Weights of a small mixture-of-experts language model, trained from scratch on English Wikipedia.
Size: vocabulary 15857, 23.5M parameters.
Experts: 96 experts in each of 8 layers, 64 SwiGLU neurons an expert, 4 picks a token, a softmax router, a shared expert of 64 neurons.
Training: a variant of Muon for the experts, 506M tokens, 3859 steps.
Below are experts of layer 2 (counted from 0) of a mixture-of-experts language model. Rows are named router (the router's row for the expert), gate (a neuron's input weights, with its number), up (a neuron's input weights, with its number), down (a neuron's output weights, with its number) and show model dimensions 0-127. Each number is 128 + 32 x the weight over its row's rms, rounded and kept within 0 to 255. Numbers have three digits each.
After each expert's rows: "comes after" lists some tokens at least twice as common just before its tokens as in all text; "comes before" lists some tokens at least twice as common just after its tokens as in all text. This comes from a sample of Wikipedia text that the model never trained on. Tokens count by the router's weight.

# expert 42
router:080131146068129166169162136117078155107161126088187153096117172138167111150108104084096078148126163111163100093106106134109104156180108119192129133165118073097092155132123142101138175173129145112212107113130126096102123183079107114123078124161086072123154119107118098111160087121150108125101140088106130103097112157114172065099139122184183142085156127135083173194086108087070090129110
gate0:154101083141148118102150080138183090145073104117181101072127141154144129145174086169127141148150158166080103110089136134065171140162134166171087144132109151133127175075072139118106165139148165094091112159188169070103186145105148126087133159184085069122154153077047152120131177180099097143121102125171128167096114140092097134163082141121142100158117095125149095089132098119156156116111
up0:125055159133136147133126146090116101151140117180120158128134146076110148140167106078145076128172138117139144123090115135140099072095134112172188095172120087125186134118192127130125119115178085118130077143091099078150141160089112075123095165184183091097165160107127125151170147117109183101071073151194120114122117096178077152112077142107079141140107187082074161097117136125099125171140
down0:162135133191096142149180131122111111146135161085118185106193106197138098056168097126076118121128172134160087124137117176118093121087126105115106148157125156117116087187076134128133121107120122158189156103128088178112089095072115119139109141066198167078088099110114128095152148128105082078108093131190157130109125136179114132124099156127090115145162125087148104116148210131162187128165
gate1:172139134143107132107165108114112097082171167079185114062145154082158082048141140096078114138156102146159115136093147149121104157077125118091104142116159179172066149088108132111131061183086129088159121173111131115115069147125158144103091148151141152161121133140118121193083177121094131113149136175179108148190073089098148174075146117117175176167117090135103158129157125097125103147095
up1:110113174092143133159080146144099129161149138188127141110169123086147089118117157119099137118128177103088120176115149076125191126109091163094139149126185170119132073169070102181136132065148104137126119194091130131100094091080104114140140182104130101045090109156067130103122152119049121109113092199165142113075093141113106127122118143137118139170158164100137068134136138080089127144067
down1:088117108115161099159091168089125130122096096080142113105174119156190154115174135142111123125146147152136048077133137093174129072136160106090169130117128063089162196090145104111147111109147147128071123070129143111116127180130075082093145103128148109165109121146147134118132116156120139141121080158196102098117150142148134175053180089134143114210119124134090149045080179150149130100159
gate2:109124128132088148087102145124155159125113163147134155133225093104111139134057074104126112098144102186144120095059091114084185117111103084170088154142185189143136177096090145099130129196088118146153147078143097141093162119157121089134146117112146113114119143120163083171153201113096185144173138121102112113128149161091142163119102093123126046140153127150095167172121158110148181095103
up2:106149139107149130060143071142108083129096115112100131101117094206152090041154128128144116125059120212148101137089107118150153176098111104136102140078138137184137109094110140138180136125103166083092106123148130092087149099159128145100093119127148168145100135173181148185125073137180091106148133101089112177083097119072120133116145137159165107155111166103100207096130056116120151128144
down2:098071101105121177127160164142181104128076153149072090148167099117061204108126127153122131129122147122106076185107089140106107085145093111082194100195124126194124192081132108095156140143113102146083108142112129088152130153075113100121135126122154145106148066110101093142155164089117174142130084109116188176136158128113075124160159186138154107088143093096121125162081115092103173133102
comes after: " ", "| ", "–", " (", ", ", " | "
comes before: ".", "–", "/", " | ", ",", ":"

# expert 65
router:122163149157080199154041202121093086144155176155087122164123136135092121159142108171156106118157130079103135168198095146168130161112121097118082074117153174115088077163113170163133153114121157184143092123171116097118161127134171150098095094124110106137190159100126157153138106114111128106131118184113081089165127162113163139078063092100074116098152113152146109108159141178181138134149
gate1:182142149095124217123071051123122144111159152164142081141154133133164148112124125145123112107152168086145058121082128150193066132170130113196111152076124084100075091152165133112126060162132092140173096154167171139144147129135166101141141141090103151118150114096177082118122127156130165146179105175146160148125102103136192150139146133198087131089124129158113124153122106165184081114135
up1:183086153088169119126145127134132176120152113144134145081088072157133099135131177076102168147146162142152086161148144104109158104089158120072087168087080131089118144097107082173139123146152139144135177142154118114164125165121150114058138119162144134115152145144107133089098167140146225083178099126123089139161114177067170131150091158035139125074136187107108187170135136104151139094124
down1:171100024109127116120105133113146166123142126120134121090176111077082150130129105185110116170158132152121113140096072192121122116123092085149186165113111082091158112117117126131090116126078106125129123172124143141105101142062098046114042116074130126141147102084147143136099073119129154153081140143107130144117113089092092132107091141096113135216105071107074061147110169129123165147112
gate2:172168187166126153131140138124141184157170123146086111117139104120166127110116102172176120105129108122136175079142114130148186113073109105141089121111101074065177135131169106160147163152197120155176112087154126101142128151150085124110130104118087168113041123134184151147067080124076086069156111167113142155114163146114115103113121131214175097132142139129110121129168173132124198151181
up2:087143151124119160139053142137075112119075100091109098116101134115126099059167112100150143170104163097115100172143109159093197110141180120052183175100146126160156143120131097148141094117120119148118123195142139170146159057145122087147122128155100107145119119101104158120132070210099124073117143171153086083092160104053168134122109149069133112189151087142121143166120108115092134157128
down2:147122116158164110111187131137112092139168110151116120179142118123135153125084108067139162098170187169158126135132141081122080130125135119140093127126062163095117094044157134117154146095109102100151115065087115081091154149121111115146125058116146114197141089126094124129107125038133111144118131086179106091160127105153160154128122134095176176143076136134041097057133175164114185135136
gate3:193158147103141128193081148111108141137145123116176108099092163164136142115153128153095131121139181153143198221119156123116129138138105159144121100164094117138110159106086122127026143116135121116192133095147135135090109129108115100111084159159153123095074114146115159119151181133184092134113111170110132157126160166156037107101087122087120162159093137113099200186173139128187164150099
up3:128181149104169140115094064134180116035140110104160176104135093162060135163097090110142135110099135144151106073075133084146189073146129127145151109149162132151140119142142164137080153148117144131105130162157189101222140117114139120123129098100110153142178092098097118145083066146061107129091143129154166097151121095137115172198127198138111127147105148111123149124169166143061140117119
down3:119149130152075118103117129189155149156096105135184118121079195085141133100089166157129114099122174097136158086081068178124096106153098132093128147205131121136130167139123113103081140076114099118097133145150100150108115116118080117135202129172105071174165133085163165180172167108111106149177087104126145074164133144133078103132099172088148059120113126059119128136143104081113083101160
comes after: "\n", "\n\n", ".", "On", ").", " On"
comes before: "2", "1", "The", "==", "===", "In "

# expert 52
router:114136140122101143156163169188090136143142074074149130139105189155152140159092111123150110097153123067163144204116133149141126133115134140169126132149110167065083158114182122141119156164165121163155051091132101099074146113106112140096057136149107101149139117091050106107159136099159177129174146148078172108123147149118074173109147133163093137135161151080146206168085121110132089106073
gate0:130100152137150129127176170141122095121171142172134142096152129101175137132124136094165154111131150136113152125158144092127127034114117079110178139066162162152097140065134106127101124168113124151205129128097128078118086174185102096119107147106103115140164179085074172193157165139164154219146122128120127109129149059146183179175124142152146112082146126178137096094097163184111102126147
up0:157125115129094168145126178143140091104102144121058157155145144059141157103165160098132093099127139141195131141176107152110085150138104150118132116191176101039150144108149147134143085115143155080122155103143131141160142159106109146092143089098103110131172141171102079197110091152180154050155133126108125137110053166222123120139105165158150155155157119121124143155105118111114202138074
down0:129162084148124129110121157148129099203110116081151154125091139125130148186130090143133040126104145106084198132114130060160117113161103135097098139105112157147106092147116123157090145133189130112106124073130120098115090118117144138162083118104121113123110140092119087147113144110185060084126211103141103095135131124024152052147135106125130124175062161128119095074181135169112133122078
gate1:109153143142143170159118131161130147105100166126145123077118115103134166117114098134132124135139147142140140136147132170109113154210049167097180125215136098121104093093139168145105120147119176099159130179074146169080128121119150216070182165129149058191098155145091170146139129142147159137128157138128128176078091105146160140121111127130165142161133139121089062095080161203101098174117
up1:082139089115125132075141147102139069156114144143082133092090174115111154099094153108142142143131140068130156120122057068146179152097106156106127151144089138132129064119134116141101072118117132118204112082183150124187126150162110120138130102118141067168173147095146213105097019142123173136157185115109087139123133153103139147135115155124149166097163190147157152129132111088187109106110
down1:117114155082126122103094129159138081132109122175153187162129140130136133171107146105138089039136133092105157150142119129150160118143127090131104105123093094078132121108131180130166067131105095117101075141155116186098176151150114113202089089136110121140166156098150093091133118193190104121160067160093137175109198127122149116164171122169065123131121095130153109174142174051159059133102
gate2:123187128109130137149066100182144159144077154148091163116136183078095088133145100119148111171095150069060099127112126094185128091166123143096171127111139136106151194128130148096099084090156159093103112171139135126171148115143138140105126235079132086136178106134085106089113084118148085090100142093095135156129126100092168146164125142130109109080148154101183122175135087091182184129138
up2:101157157124106195108127184150107155072171138101175134033162082121077107132096134106139130120103103103145161147172128107161120098171122114150132147129158126121131131143127173068068091125141113083097072123135154129179146146093126117168110182150166132086162022076170165173113165125147076118161110184121146078107077061142107169150139131122112129113122132083137123119135083142150160105126
down2:091066096098151153114123192119089177110120158105130090140123144111152100163135162139168105110107166139109149167111202143172131069100117142191113141110166151118171142056141146113125128209126125108134158158087139140145129155100101108084108132154146059117165194131117129157079199127106128136154086141144115105191099157144139086132082170110184110140108130135096177152178087154128092169060
comes after: " | ", "–", "; ", "| ", ".", ") | "
comes before: " | ", ".", "–", " |", "; ", ","

# expert 77
router:148109136135093169215142135082127161147158151144147104158129162146124129168135162112115160130159145130136156175159123139083109178140147096156177181146067159148126151147131143101156098208130091158133075145101080083085121163119114079132062183114124142140161148094108082116125209102161090126099176072064140078132100114149114155174176087167096103115065142123183129111129107134136092127114
gate0:186133138139184085133079152124097143151056189156150127085065154079083159070137131182160142160134169123154118117114091163074132082116145087148092129106087124155161143078141138127163138150143104141122154145119157146100100094101179146140129203118112093151108133157097172111148166119133139107074170163071153101127137144085153074144180103098096096130151157108148115116072195078175119172132
up0:108082108106141038191165134129093152129095183115145076170167084126136067116117135072096131102175137105187162165122131148124157142143165123143142132074135155110176121124089159143154059154143152128142124131169103088184125137136110140105123122117085143112101190185083197106086135099176100149142186126146143127129126147142183124188098123149113129136131133082138178141081133065102064154100
down0:116128188178078135139170133141123141164110166138117097134120145063148182178113163068135109106125110185071121124134109186165109160095128178067121166134124046112153130109096167110108160157128109113155126124184126143164159134098127182100174168184153152084148149112112150145158085121105164066119169140078151114182148196182126180148117124132081179127133138195118138132133129171120115149146
gate1:092088168095151116169100136101066143162131165108124095095137176114155122160157136177074134133133051130093165092140145130084130115131133135153140122096124108184137143116128135110105118103097147165194116185171201124158118105195142093164067134103112141108124101129067155082172105110125154124078106101163125098077106077160145065130138083142128183064120093150128108084214136118137118137089
up1:129132139118134113097103084120161136101141096142084198126116129143123106112154173116113118192159188068132104088049157115085146099093094065160189176107145090061105158121113091182114110139166112134069145192145123141102102123151102126086093125086155109070151147158133130119140136118185159126092133186166163139153144137140133163075155097186159100122083083113084122085106090089095133147125
down1:124099146152087114065155133047119165099149107094146108072076177126077062113110075091089131169128148151133156131119119171147142115121116085171076156159180121137184115091151116162128171115157125131154190133153105111165073118109099100132202128138138120188135120147117153138151140120149100118094153118058070153162089105158150154112102117156194164118138057164153132142091170113153104149082
gate2:112130054095057123095156089112105151141124110140127097114106073128127054129084085171086075080091148200136157109077079094202148151146135114127109106090171151131143166118136117166147112150139141178114121153118109115099124092135153121147187173129155068105157098127145118157066069143154149115118111103092136102149186071061150109130147120119085112126084081132183088144111168150152138140107
up2:119121166126114133115064126169151116138123144078114126134188129141167125127120171125076080124149157129140093175172124120067155122128046066129183130132118129180142149200111137126108139113169127126139036141123166159120172094113142165183100117164113147087113094116064089107142115160149187156054083118168142133143096111126149190055103114168149123122118138118156172153124137198137102119146
down2:147155103169089109165187189109084160166091117097147141113151201191109077172112085138124079069144148125132176076125174125139108076133165119150161136082167102105125102127154136163141096126123161151156087098113157099082115115139129137137098102169140143141137110162175195148157138099142147133150079107160158097161147143157086116174091190143142058137143140105167137137098151115179137181050
comes after: " ", " | ", " (", "| ", ":", "/"
comes before: ".", " | ", " |", "th", "–", ","

# expert 55
router:078114109145145068124088108127156109133137102143125143131140170149101137107156109171126134108098093123105141109140141151151106130154162121108116153117091112169122157173117189143087158205127170194099111098198070118171107106072153194063110093109139078146132205157127139096104130117087127066130066155162139130177113090079162080099050130139105153140129123187153124150135074155140084110142
gate1:137137141119189127168120092097067117182178155111185084114147196168117122109184060153109099134135134114088104059106117129161143073122108149149119145068131090139149076128187122150197125123194126128115111122170080127166075102115156129157178163127132164153117152077113163097146124141158154115120190144125132121127149093086129148059122185120125120147123092127129116115113081107156039097126
up1:134112072096094134130148129173131071160118192153140125089066133045127227125132145089156179121138176131105168173129157112136118101128171099083152103156142114100136114116192152123133131148095171106075162147098129155117075085148154130115140179152098119089130076100155160121149123080143161103217060110110141130079140152169122125135147129131113158082120123110118102110160201144146172156145
down1:140189144144152098202125146063107101121151145123148139126145129136092161143130100093149111148113133157134115150108128122133095167098129209104127104054041125098151109161112103144101156121077096133113178103154120124097136171092132089132157118060200116120195103121119175123056128089189218135141158102128095120068129121101092135162071173118096145112126096130138137100090142100101125091102
gate2:127135157130132181112141157138147168170143053115139155111105144165116120147147160143131104061169066102131148134116123154137067091112110139125112108186197166092168149200124194117128086116137102123160107100102127156172163143138140178115159131116119144157174128155092112155150072139094163134115143117116156097064173112165181168125091134152149185089071139142088157060151097077137083130064
up2:121029109111142160160122091093114126158178153117165079130158140140074144098083077114105064131190063164158114119142122139150135136078173056091136160170208149176110102153163137050115106170105137116090193092141145135140180162184110112102151156106068098175147131107083096142127171158121099143138109104152153124127078092116132111113129136110128138138122117117104116114109165096119113098093
down2:105125138180126187156117089137127110118159102152097105158178157137158111115123132145074092124104137120060116115148162179104174179213120122141081131150144161151112116101082138213138127226124133156109135128095139105068105120134114089125125154174121139124105146122086109114136062114210158155130164161168155080077202074110133089124127142132175172164120178151110106117113129129118125171116
gate3:072137133160123126110062141073124173098161141126161193144120130085101152173123122170147124059104121097102133115143116148064184142118118084066104119098134115151108144087117146070187198131080203176110134137112148109178172144158131096150112169099082124096076120114127072131166128169152153098154148155113151084088138132164140078095105124133157098138149197101136107152172106153172163149113
up3:094209096163105114081101141126184108118101134125152113118146122133082069124146157123136119134116125195137137135092182106118119139077146120145116187077141135092147137114124158114153115135179036102096145138160140119109119135113153123138168144131145135144130061138153165160141148109125216109041088080082146194114145141192089106127114086130151109176073116130150137122204091143148108066138
down3:205112116064143103180123106089085162140084136074128164178149071136167105148130133117142157131090177131140107096063124146073133098108113134091131093136128095138143119171102111087118162113076146123119102121135117200097081127186087099128147136100120072136170158155144103128156153185139118170067114137142112131115148152163101148157122152226084129166199063145144123122137121138128118105064
comes after: "\n\n", ".", " =", "\n", "==", ")"
comes before: "\n", "\n\n", "=", "==", "===", "The"

# expert 60
router:163131102088154087128084100108166157123163094137138144171109117118176162133113098175148143045153085091077199177147133120073103106124142078120157104173098129071102070153116168150165141126170197147156159172087167105125149124083130152163105127090128109162166145150171189104159166118175134185073075107082130141174115164122117128107111076166137138135142150131133149107146079154143115167115
gate0:114152133119139171128103146126138129089189069160093100083166139167134139137080170140120127174102111101091079117153116150169124158174126155100136135137096188105115149102135143166138113154089198095088174045132074160157143138057078090101132109130129101093173185117176097116112094113106169158118116160092141136090115077162110162176140150158051159134106149157115126133112141068168071155152
up0:146114140127112114117096064119127157158176105120120165141180099043181080114097114155194063108117169123147180164121178092123042158148134130092078165145125099126088103076207155157181104133110094160118152108165159134124121181108067118108143137134142130194141137161133143137088108140120139126136140127149193098156131109085168102105162096119197126118142116117142143140144117078140177174153
down0:138140118149104150068135097143100117100116105117132095137120123112182129141149045077134102138118098105137110179176149099183135154088098037165112155115080135142110108150151092075150124131119097081137134186076123033186087084100096173161117114136142079162113155176118144099093139087204199138124192121130114115119130135089133147155176100146112126167150141138099124165137112108097079136117
gate1:129127146194103140129134142075147066103140111138134139136210105116125152133130110151111116156150138136120126133133139173136124125103203188133117110071111077124086185133125180125163156172139172161117145125144132122065134158170140158110098170155162150089115116132103109119150168151062043144197110091145110154154169075115108146142171061138130124123054220128119088130128104102137088118081
up1:137167087141170121187144224101156147107117095164109057075101144065094156156104097070085102185123166137116181133131155090087154130143079160136117101098134130126128094167165107126041109094133108088187158147176126148134109132152103093132124094095119106129065112086124151109150197108158155173144146110156132101085133104147151091102136103111138090120122151120158073165078113152090140104151
down1:133095180189122226118170108151137131109163154155107128136168120174137085127149168085098141151117116153127150173143155152099149159126158149175101082109177146165152188099133145100099171152130118160125116128116154122105060150072133110085142099152155145069082100161098122070076103142184101153132174102147151089145142130118152181188161117152165180124164205136181093100131163123139130122093
gate2:167148128201064091117082200135071153134121181154132149098156092116138161133137106177172193156180217153145153126168088146137124176110177149136137113108216108150145141153162143153088155141098156127119130163141125091091152125144068127106120176127138186132139101143102101115102089172183142127132117164073095152109145118094086164146117124106109127150116147165116098132164141157188103110185
up2:170108084150133121155051113119090151167150112052110087127152139094092123152111107163104142123114135118134118097084076066137122085206144140178064110150137136130165159153179114124093152130125179138114105102128115161107104111131093099127131125109176110096111111159090181121106095087107130163131151153078109066108151156116110161107138103163117196086185043127050108114154127078149127103176
down2:124120145149161136121168194146164125111085148108131129086144151131137115108169176137107080154126075131141123143137164066104185153094141155147047197105136131123127124101081108156101126226094121097146127069171128068119119133139194057105133127190095144076083115153109091130118065167069111129156127099126100109075115133129144090134128098105120190136095140135124161159122130140123098143200
comes after: " |", ")", " |  |", ".", " =", "==="
comes before: "| ", "|", "-", "- ", "The", "- M"

# expert 39
router:123147119119150098149096153184135128110150076158150146132181147115173148132126111128166156102139100106078163192083137128098087119102184112131156064153125179092071095157108180115124164158156178134096154118086158128148140124129121095184182163080155079111133122165153187094173189146173141147102097095091155166125070165114094149116093101210137135088161140099118148130179112161170112149087
gate0:133082137169078115125102109080152144088101154125131107105167118107084085155093122026120124162098133114050162143124139079090123124064151114104089089132147113139192116129096147159116113169110104171125109130140150104110115137113042137060066083148162173114139091088123137119129123107197153126126121185108159170131133172180154107097134129150140073135160162113133095089076065094125146121110
up0:179138125136156173146126111120126141114127143147175097125163163187156156172128141136148100158079126142160160130029151187140184133137151141131128084095126167103226174090067152144120128078171090152105101166114133133127168142096164128081103091126093169165122166117120185146126151115131151111170120085143121185141098123099062144111132184082121134106075151136187093132120123170146073173119
down0:046042125094122086120133103168120187095100071120140133110134133048133151150126084116123141120094174154099180129167071098128110089087117108154164130123124133133101143176105133160113180153175211095068187157132151133115155127132138098167111163179105129162115119127120145164158129094096161097113045170130142098178098115119163165113085105087120089094150102116163123155131156144097156151142
gate1:088150110112128123153135123172125064182055147082164129159189096105121091121139190110089075106104118107140156145119140128143160079110129137179235133083080115146179142141079121101132126126140162142112139167097112122121155096154085143187147183165102141159147153069177121085164145131150142124136089176112197139114134149116155105093141141118193122132106122192158174165139181149094146115131
up1:159134063162123139128170139135112122106128133153103133106096137137080149094131169135142146071130109162142123213164151156143166151129130147097089152164149156087143090145145130140126101137192089179113189155080098086105113142124204154133098152131139096078137118125059211110095110128103098129146187093133202131113150120137150147089135107163089123110124109133078149099074125130010133103099
down1:139105133102114125131177074188128124127171127192202126076116188148062132104118153144148107136133133134065149071133146116094175157111159149121121123131121048113116122099156153126132149140146145096126077188121145140113134115154130071064122145084107117134093157128092154147125094135155195146177151111107069041147135130093138106130149069117159121133117165146139078142153159119128034180157
gate2:175086165123134147104103152153125113121072143140121179102153130160159113166177140110140128124175124096150127121134174095135099144127159158068148157138110145129153107127113129134133111182124113114186167152140106169138122203158101185126175194144142115134141074140167092048176189194167111062114164143128100180092141143129142093124183180062123090092144100164150072092120125105088156127086
up2:133129129097165102100119097177133129141135110134113086094122110181121118082161090144178149130135077140133105088136112176142153097185160134141180124159130147161173178151182111134123099112134118202081119147159130125091091210164134139153112137193104119111121165201129129131095118098083196141120115102110048107133091142135118166154124050117133125150141117181084132206148141148098204123097
down2:076152178144145159187194146144142075113135099120117211087102106125227071161117166132137129114180124136160127121091144092170096130157114122121113135108069107108124099159090160152151079193076108055136094155193115116120088129164129118098142172113128079121113127154158125133145075076115157124156104187121097125085148114116139102164152129124092154158116095187088112124110140140154087153161
comes after: " |", ")", " |  |", "% |", " |  |  |", ") |"
comes before: "| ", "-", "|", "- ", "|  |", "- M"

# expert 64
router:149159129105135111079120135098157150186109066140109141153136099055081117131163143120225168145103162098098152077117079097160104187140143112102119101118115138122210119090159124093097149086105163166125062082123148135094115101137130110140121106152071147137156158054078160115136126119133130238088136117191133101101117101158141119164112099116108134101112143120146124159087106095123122092085
gate0:124181132143101102147123153152146074139214110118102117112095133146168141151142174167166093147118116115123048127164136100101111138106091142165140160174084074133164146157141106152125107152155131101134141166103169117175149122199079120163092158175166133137092124128160105094154145136121158095131169094141133126127095219142145060098101094187121158087146101134128189145142201091100211137123
up0:127068144092080134112163105164109204077140142142159078131146094129089103104171103100097178095095134078141162146104094144126108085119146162061136161146133083179125152080158098202127106147098154157156148127177130064051147109137103151091207177180121153107112142153140123112133150137156073109156123133153163153144138094132132162163152125104143156098168044161114108184125141106126121125139
down0:124125088094131128085126139160145129150147193181106114150127162177155130133115152118109177131082115083107102178149137162145126165087098122104193128131135141125195137156204168109172182087106097117170142156102173114112121088183153132072082120121135072109181150114139129092145183103099109191163137160167172150131170153124172126100118080138123114105094196087066146140159127072136144172148
gate1:116125098145166143103106117115143054159137133101148148183150195146137121011183173108112061126091105163077088139071138110106162138167152091151082130178095119144121129145153132096139174141148083103161148127111118127107169104132106137121105080130161161174190077128062110145088093129120152046164158153116113157103160105160131075129112111149070156092116164159110142149100142119147132118132
up1:091144193109095164143157131099121119179130130102180122183110115126113181113078103165115131151168145111095179137166164094100125139135154146145128086110131104160062096127137074129131132131171112177158102134175118148086042087107127105220137132091102143077123104128194116128125135107139131151080139184130200150071058121130140074118166111140139054144162113138153154152161148101139123086119
down1:177083154133122152163171159121070142140137139062144134078134166105089152090116064124100137144160063109101177153165118180116147158183132114114143157118116137193128121188165093190089088160162085122145106115105097148100115122144114119096147161123141100073106130120107175065095204102101125112168074140117138117132102112120161139117160151147052070114128052165120143101121149148120186129146
gate2:130154104185118132183109144128141121170193137175125116099132158169143081142194098147142105099130149073132148070108179100131182158117098127147166106115089124141052097124159140142170155133155122100159076129132144100150158113085170122121104121132175140154137048097088184118082161214123124124140151119126168116085152129227078104166094169091148084119124101153157159102118157135111106111148
up2:141109132102132110156188119152126086100080140119155186100175168096130123092107142182137151162152093102110148098079087128056092185168086159091105148121082137159062169122138120134131164111127101069164125125112157078186159154099130240108146092157165119119204105146138115147119088102097136081134100128085112103151152126149130146173129112137183142047138104135086125145144131161149116119150
down2:141176151095133132133078140090169134113101137122167117089153113047186154097132192097154136115122122055178073110141126191107148243161107135178153151122135099135132156139146087152122145174134085079149138117125129052122154090120102132158145147160100164136177187178168111102085090111129147136118117127135152085153169161161106130085127071125141143108100160167130117142116136064169136137123
comes after: "0", "3", "1", "4", "2", "5"
comes before: "0", "1", "2", "3", "4", "5"

# expert 36
router:150134115110116107178126085168112128115145133173086127130160069136221076152087169200152062124085157107129170147112115146110114144156182138161100122144101155102096135135104197150078142123120091132114074195174085137124108113153118134151169140145139153190127126132125160088129136108172142119185098157196088103102161083109142160121076160126131083131138132199108101129121089136089152080172
gate0:122144156098126133179084087148168135148089111122095121177098117143131140135128182154104115138155171192118181098126092121166118143160072104124145154149119189142166104099095026100103124140103096083149145113148132055102145112138104140089150114106128111173171144140127167146071127115121153144190118182106147148105090113155158090133059119158138088089108083178085065122113145078104178099190
up0:152147095145079101103147138097142134158139141143078111112146159004116121130119123137139096144098144164195177128146141130145040120156135143147109113066174147092145161135123157147155096122122090109093132171154151150079149113148142138127101093119116090114206164130071159115086180107158118128095133095106174074200136167100132102138175116151185127144073121155154136151163189156117137113077
down0:148156174155156081138127085150118107128093103195108213100144114104128057181131118086132117109126139096090129095157121095108106153153097158120130129090152136136118071133105119143124039129149185145082088140130145083124124105097161115151142135122113089154083112091137101172106186121113139115137111129124074120143195166130120101147158146076037048065098154151149130127154079104174098168124
gate1:151085144135087094106129118129130144122180095152106138108120126112105139159156122193098107113087189202149101085104099125141062157054116104142092100150129086187135151124064152142185137084111039174099231178160176121154119131150172137124147126152163114123163107106128164139096141117179157171123113122070122076114137152132138140111083105145152130138134140099096122138098081144146093084164
up1:199079138116110083125148168145120161141109108074054136157092181105095121127147092097123117115165151050142120154139146110167127120142129134133120178128137100169098051135116165154026130137106121073122142098075106152110131109109126142132116078105132112130190171136114127077073132146140133203121119148129156072145053088112157121116101096143116113103122087168061141134152170078133173103127
down1:084105147130155160121126049162121102108170174101114131155134065125145095073158120077107050099134112136136150174117118155140130169117104075093115138094136132092127088188145146151124104159162148121124112105139118149118092091115119131132133120132111186206147088178129128093112103170124104100177123174160088076196107177104138196165157138093134148119124130169202070126181151082160135146176
gate2:137122135162125150126066088147085152128143129086106138167143078218052110151113110135113155122091040152122102099093130129137125145124135110078069188110122125154147089138204097152102159096144089122088053100164134168127159164154142101159129135117121175157107126047123151158067116173169131128147158127111088120121138155111182108070129167116114138163152165116112167120096142132151157091072
up2:143123095119129125145065105144149090108109121126159091138202118169150126163145102154175146125153131101137120137175088089156111149149066107064138176148210118161150107170118135081134108117103088143146077162163192139102086193092155191182080140101165118159122109064152060107169129168125091091110124105112141136082078133101158118150082117128159149149138146140097101149178097121152066117116
down2:147142156199129123076114203125128119144116128088088131132132137076147102165122136098169143116060110145098173146162142134145149141090131094182129150219090136139124117111076176110071165143199072104168094178115120108137105070106165137130115109090149108138132144148185132145149162132124051146141071172121164137101122164135111117100092137151175127162075085086091080120074174107131129146130
comes after: "1", "2", "6", "7", ",", "5"
comes before: "–", ")", ".", " | ", " |", ","

# expert 53
router:099100113064140144179169139165118147108123087150154124145131094124158091129157099157126071060145181093127142162054110121093104159137097155173127112140081136099065129117160177103086171141127083197136046166138106104088135171091126109189113144134099141146134109105107119118070134120193130127168168177143155077087150114093116115149113116185145119126155164121130163209107106121124153090095
gate0:131127094177098176049124125113091105113131090102122110148172137157138128191122107118120110149091058126174154174111127084119104122127108124135089142123086129149185115119216058162191108133101101129150104076151082193099107122135112126154092067125100126101101159106167121146103151089147162103124097148220158152121157172156127133116049095136150094192100097135149087153132135136154159135127
up0:125135147106177090160119144152133158144138102133102051099159120126159125091106125140186109156120097165193150145169150172148150108109082116052061113133124167108169136109167143096104110094160113130136181122119126097120072146137142187100130151086178207100157069104104144156145119122080227165137144121142131108099125136115089116070094131146117092133100154159160064167119143149091095095179
down0:129174160118090108158107114146143036092145152157115118176144143183179115131109082108141172104107195145128089164104124135132214116093149156137159135083094074098096161157061151064101137077140128170113155106132105110140102151157122152121129157118151150150117109139121128127143128189157082076178154074135142120127140150131092155116055148140111144071122165096123149157132194104119084080194
gate1:150128119129066112118133168145125131107138134116177081130102181076111135134098141100082107144119155142102122126187109179080131156106134160097174125166179116179146062157096130158145160124068149154107080128195176113152120100090106213113082169150100098138103121190091109156108147160179115139113088083147197096117105139100117142073136172204150139126110105115140171083098092146168154115113
up1:115128221124152116148118121174117133137110105114216108169167123117132108119207187100105128183149163130108134108162120098143127132130058141174119121121138130141106163069120077122074143203153173148140128086125162161126144104098139143123107146127081086158071151103131097180147141172081095156203117168061101116136127112116127096143098153153117114144153170216179150159120104110127126110116
down1:151147150153157102159129116076140082121148148091165122139128146122138115071106149138103082182109092137083094096119111126113121121156127122094080072163149120142199123141180197169080165184088077094144091064133127121169151118082087204118110131185162107113129132085070108141084143098129085105128126112169153167091128201138133138102149128180151081152078190156112138079160126138144110148142
gate2:119123114119078171168132079055084101115196142107116102083140134116078149163148116118080116044126114121122116127126100165177121089146165148210099152113139076144096104147125132167084151152084131159140186126095125118168124153117094148203143122105136126165121087104125131058099126079141131160160118126062114125052145125106200124125103110125071127169141125116135065091136109166081139149125
up2:166151111151086110104164124118078158133165094126140116087126127104126152099096113120091150209134146099123075144188147173091109116100195214112147161094141146124098124131135142126085129132144147149113123035090196155110097103091169156145139093120141120039143131150146173100151105126122121177130147130101112109114131103088143162088185118161133153128091135125126174078208057151113153151175
down2:199100109160127174165125127128156079122156111168108096106149157135142126173130150043159114139085127082090113090105087119105138168102153156120091180131119074097099133175164105107167159162108134172085141143170068137129144071225131072070126146145108127152143148041136108149120129158154115161117120113123148097169108151098155071077087122120147177126145100134167164097160111070126126117134
comes after: ".", ",", " ", "–", " | ", "′"
comes before: " | ", ".", " |", "′", ",", "–"